config.toml
num_hidden_layers = 11
hidden_act = "squared_relu"
lr_router = 0.00105
learning_rate = 0.00419
beta1 = 0.95
max_seq_len = 512
train_tokens = 1085000000
Below are experts of layer 5 (counted from 0) of a mixture-of-experts language model. Rows are named router (the router's row for the expert) and show model dimensions 64-127. Each number is 50 + 15 x the weight over its row's rms, rounded and kept within 0 to 99.
After each expert's rows: a language model's description of what the expert responds to. This comes from a sample of Wikipedia text that the model never trained on.

# expert 20
router:78 33 82 72 33 48 51 25 24 55 72 35 65 41 52 49 83 70 69 48 52 47 50 24 70 39 25 53 66 42 73 34 34 60 35 35 59 49 79 43 63 45 34 46 61 38 47 38 29 61 68 64 73 78 53 36 61 40 55 24 25 26 23 33
What it handles: Latin taxonomy and name endings. Endings of Latin species and clade names and of foreign names, plus closing brackets, such as Diospyros, Eudicots, Giannini, Burma.

# expert 21
router:39 66 50 57 74 60 46 32 36 41 81 48 48 47 49 49 81 63 51 54 63 37 10 74 59 43 36 43 60 51 45 57 34 83 43 55 54 34 66 40 31 38 48 55 63 39 50 23 36 45 56 53 39 26 54 49 34 38 52 83 14 28 38 41
What it handles: Letters in names. Capital or consonant pieces inside personal and place names, often Indian or foreign, such as Chowd|h|ury, Man|h|attan, E|h|ud, Night|d|ive.

# expert 22
router:33 59 65 65 53 57 27 65 35 47 49 33 28 50 48 40 37 38 74 31 35 47 74 39 44 42 64 46 55 63 50 82 62 65 44 56 63 35 54 43 37 42 28 50 67 65 71 42 39 17 70 68 25 51 62 51 30 51 30 71 59 45 53 46
What it handles: Lowercase initials, Cyrillic. Short lowercase word-start pieces like p, f, n, de, pre and letters inside Cyrillic, Hebrew or Thai names.

# expert 12
router:41 33 45 26 66 40 51 75 62 56 50 32 55 58 59 47 79 54 61 63 56 69 74 23 62 64 64 41 80 46 57 34 44 50 46 45 32 64 59 48 50 48 46 56 16 59 70 39 44 53 20 39 36 47 66 49 43 67 48 63 37 46 26 19
What it handles: Punctuation and numeric tables. Table separators, commas, minus signs and degree marks in data tables, plus early pieces of proper names, such as Cyprus, Gloucester, Evergreen.

# expert 10
router:39 32 45 21 70 55 52 59 61 47 58 59 71 54 46 18 31 49 40 65 32 93 75 46 37 61 56 49 10 60 32 28 71 38 45 46 44 35 40 48 66 22 50 39 69 20 29 19 28 52 51 42 46 45 51 38 47 44 45 59 65 33 69 46
What it handles: Table cells and markup. Pipes, line breaks and semicolons inside wiki tables, especially election result headers like FPv% and Votes, plus infobox field starts.

# expert 35
router:69 46 43 48 64 36 54 64 47 51 25 39 38 43 55 55 66 50 42 43 44 83 73 44 05 68 50 47 43 65 30 40 60 49 67 50 31 57 50 56 44 83 55 44 66 78 41 66 22 47 32 42 46 32 70 55 27 58 27 48 47 47 64 85
What it handles: Capitalized word onsets. Opening capital letters or prefixes of words in headings, titles and tables, such as Re, Pro, North, New, Most.

# expert 4
router:67 35 62 56 44 46 60 54 58 49 52 23 69 43 42 34 47 58 61 57 13 58 56 35 55 54 53 59 69 12 39 71 55 73 32 40 47 21 67 48 30 55 55 66 39 45 63 83 35 64 54 40 51 54 49 57 53 46 61 10 39 56 79 31
What it handles: Foreign name fragments. Middle pieces of non-English personal and place names, often in tables of sports results, such as Guatemala, Panathinaikos, Bhattacharya.

# expert 30
router:57 49 52 52 25 30 55 62 59 38 29 38 64 59 55 54 61 71 62 60 09 53 49 72 55 51 40 47 64 65 55 47 61 51 49 47 42 33 45 29 44 67 55 52 47 73 77 68 83 62 34 63 35 37 99 64 11 45 52 46 41 28 52 36
What it handles: Capital name initials. Single capital letters starting names or words, such as K, Y, G, J, and short pieces after them like Jr, Jia.

# expert 29
router:46 61 47 40 46 45 30 57 49 51 66 59 50 45 56 41 48 22 44 73 72 54 38 61 63 42 47 55 36 36 61 60 63 43 33 64 88 56 70 53 49 49 39 41 62 34 57 48 38 22 60 61 46 39 46 54 67 46 40 41 71 28 32 26
What it handles: Clause connectors, abstract nouns. Conjunctions and relative words in explanatory prose, such as that, but, which, while, plus abstract nouns like ways, course, point.

# expert 9
router:38 57 39 78 69 98 49 62 57 52 57 64 21 41 40 33 23 47 41 61 58 69 40 83 67 52 85 49 60 52 42 82 46 56 79 57 60 52 43 57 30 44 51 21 61 73 54 32 40 56 42 20 40 19 39 75 38 40 46 73 59 56 50 72
What it handles: Word-initial fragments. Opening pieces of English words split into subwords, often after f, t, w, such as f|utile, rel|ay, F|urniture, el|bow.